{
  "num_hidden_layers": 12,
  "hidden_size": 160,
  "n_experts": 40,
  "experts_per_token": 2,
  "d_expert": 128,
  "hidden_act": "squared_relu",
  "moe_layers": [0, 1, 2, 3, 4, 5, 6, 7, 8, 9, 10, 11],
  "router_score": "softmax",
  "normalize_top_k": false,
  "norm": "layernorm",
  "optimizer": "soap_variant",
  "batch_tokens": 65536,
  "max_steps": 3815,
  "dataset": "wikipedia_en"
}
Below are experts of layer 3 (counted from 0) of a mixture-of-experts language model. Rows are named router (the router's row for the expert), up (a neuron's input weights, with its number), down (a neuron's output weights, with its number) and show model dimensions 0-159. Each number is 200 + 40 x the weight over its row's rms, rounded and kept within 0 to 999.
Before each expert's rows: a language model's description of what the expert responds to. This comes from a sample of Wikipedia text that the model never trained on.

# expert 38
It responds to: Opening pieces of words after to, the or of, like ent-renched, ent-itled, -e-lect, im-prisoned, ar, adv, plus then and just.
router,181,232,237,190,198,130,261,145,176,138,139,167,211,249,167,185,245,182,205,249,183,213,134,228,219,249,164,146,191,144,211,195,240,224,162,196,171,199,145,245,180,189,243,161,129,148,260,257,172,175,241,173,185,227,202,187,126,224,204,224,254,173,264,253,235,241,229,249,156,239,246,185,231,179,155,174,224,238,208,260,244,222,242,206,179,176,255,168,211,160,233,207,231,243,217,157,248,228,212,231,224,192,137,235,281,204,193,170,234,167,164,190,188,223,223,191,185,180,243,228,163,226,162,146,179,79,229,115,216,180,174,130,276,221,221,159,140,182,148,245,145,158,211,248,212,193,180,208,159,300,252,261,163,132,224,231,179,230,144,249
up3,243,155,111,184,208,233,210,238,206,191,253,214,173,139,111,255,179,224,192,138,226,167,263,161,196,184,182,200,229,196,233,216,171,187,161,127,241,267,174,261,169,199,199,169,166,162,233,254,188,199,168,117,200,162,224,184,110,205,203,173,230,111,191,200,216,171,194,227,179,188,281,217,180,150,193,94,211,224,177,279,154,189,182,251,161,197,204,206,146,113,130,203,181,238,248,202,220,193,213,179,185,153,254,192,141,224,233,218,209,141,219,295,220,202,177,183,139,157,163,148,212,229,213,205,138,192,217,198,200,245,147,175,187,183,195,262,183,218,135,219,143,229,226,145,167,300,221,223,215,164,146,148,251,231,194,250,190,206,202,280
down3,195,199,190,193,192,251,204,217,234,178,169,243,264,104,217,225,185,234,217,170,287,274,164,193,215,186,206,208,248,167,213,161,196,204,209,150,160,219,222,247,130,189,190,218,136,260,226,210,135,189,205,121,134,207,266,213,155,241,175,175,190,233,183,262,186,206,216,285,213,161,200,204,111,157,133,206,222,227,193,190,155,202,185,222,203,221,176,139,291,178,227,238,171,197,217,169,229,229,155,149,164,157,282,266,278,194,176,148,187,196,180,175,239,193,213,141,172,175,128,241,188,219,231,251,128,187,227,177,180,245,198,175,192,186,216,221,147,235,162,221,156,260,225,276,289,150,163,166,256,176,187,244,213,227,145,270,184,172,293,223

# expert 34
It responds to: Prepositions like on, in, during, over, after, mainly in film and television text such as aired on BBC One, plus film.
router,257,263,223,159,165,143,206,171,165,114,165,139,148,293,203,235,214,158,180,242,223,239,152,219,266,214,171,185,226,156,203,196,250,234,141,158,119,189,158,238,218,167,221,160,189,140,255,264,123,189,257,170,163,190,203,142,172,182,206,224,241,154,237,256,243,279,236,242,143,233,205,198,230,228,137,142,227,216,155,218,226,251,204,196,184,147,216,180,234,176,217,181,227,282,216,148,269,234,237,257,216,189,211,173,223,197,236,170,208,186,164,182,181,206,228,181,180,164,250,244,174,230,199,179,183,135,252,186,211,177,195,155,251,271,193,141,138,159,171,232,176,172,212,255,256,188,149,211,178,255,237,210,136,127,196,213,163,248,135,263
up3,263,169,210,216,199,161,142,220,226,190,183,185,188,150,197,267,207,194,155,243,177,181,300,253,129,257,79,108,184,262,138,172,215,173,167,206,203,210,172,193,201,129,222,220,184,177,278,145,223,166,244,239,174,188,239,98,210,177,223,136,171,143,229,185,174,182,147,252,179,282,154,200,204,138,149,171,179,248,154,210,210,225,187,211,190,145,218,225,167,313,185,176,152,153,147,217,183,218,199,208,222,194,203,163,229,176,166,222,191,180,203,188,252,238,295,199,211,199,166,226,213,250,226,192,199,192,199,214,240,167,193,273,179,249,194,156,225,236,221,237,247,225,231,136,229,170,177,256,209,191,205,197,252,225,216,133,265,283,204,250
down3,162,165,266,187,215,266,229,238,184,238,250,187,286,172,177,176,149,173,228,160,154,125,201,266,190,126,244,201,213,200,273,153,180,216,185,269,128,191,320,212,198,187,190,124,172,152,162,195,211,173,154,185,128,204,208,131,307,137,250,140,177,175,220,149,113,216,257,177,195,186,196,187,166,191,203,162,211,190,272,254,173,234,245,145,195,184,218,163,282,167,216,222,188,193,204,221,217,161,189,187,216,221,264,183,234,219,206,145,177,117,253,219,214,176,216,212,227,204,244,134,184,219,195,218,173,185,250,234,222,191,241,203,190,234,170,270,222,172,257,169,205,216,161,177,213,150,133,215,209,166,235,186,254,208,226,123,227,180,266,231

# expert 33
It responds to: Geography and administrative words in place articles: County, District, town, village, Ge-ography headings, Census tables, list dashes, mi.
router,221,210,212,210,178,207,244,162,151,159,206,174,136,227,146,205,221,195,167,240,235,220,148,246,226,192,144,179,233,200,161,235,234,208,184,197,196,201,147,240,156,227,233,194,200,164,283,238,161,186,225,181,152,196,199,206,178,196,188,175,237,195,223,194,268,295,228,256,169,267,272,195,294,226,185,186,228,190,184,205,229,191,233,266,142,157,272,160,261,228,136,205,311,228,185,171,215,208,208,187,219,138,169,159,206,227,223,160,216,134,187,166,175,250,254,201,185,147,245,249,150,249,188,124,193,176,219,147,209,167,168,105,211,236,229,217,180,185,120,215,114,166,266,236,263,170,191,214,144,245,220,254,109,126,249,179,176,213,161,238
up0,278,233,202,234,195,238,209,95,195,246,224,180,125,153,363,201,310,222,182,172,209,170,233,220,201,239,210,218,186,144,184,166,196,167,177,182,250,177,241,203,233,147,171,198,151,156,196,153,195,170,173,236,159,223,175,98,208,247,262,221,170,168,220,145,209,250,202,222,247,173,216,224,244,231,194,274,189,130,184,211,255,156,189,210,174,237,185,232,203,136,233,178,205,226,205,135,128,222,160,237,260,130,182,161,149,136,203,160,198,227,194,261,227,220,204,180,200,214,201,173,177,163,181,178,212,162,306,152,171,188,210,255,210,173,160,223,205,201,171,146,261,132,228,177,218,191,124,230,145,201,165,197,226,186,209,232,202,165,175,230
down0,205,187,246,316,164,238,154,231,123,156,219,123,171,163,185,243,189,160,219,212,121,218,216,170,247,215,238,228,230,231,211,209,229,174,194,290,273,186,253,273,206,209,180,139,167,242,100,241,226,188,184,165,213,288,200,222,241,167,257,221,159,190,226,170,221,260,194,245,210,210,221,152,206,184,132,154,166,171,139,163,215,174,205,203,150,179,188,270,254,147,255,161,167,188,233,144,205,162,217,215,187,135,172,190,209,197,186,185,133,228,206,246,297,199,251,220,295,131,213,178,245,162,240,175,194,176,229,142,182,208,228,258,273,189,239,146,227,250,159,167,220,174,198,152,212,211,246,232,224,225,218,203,229,176,205,200,231,184,133,210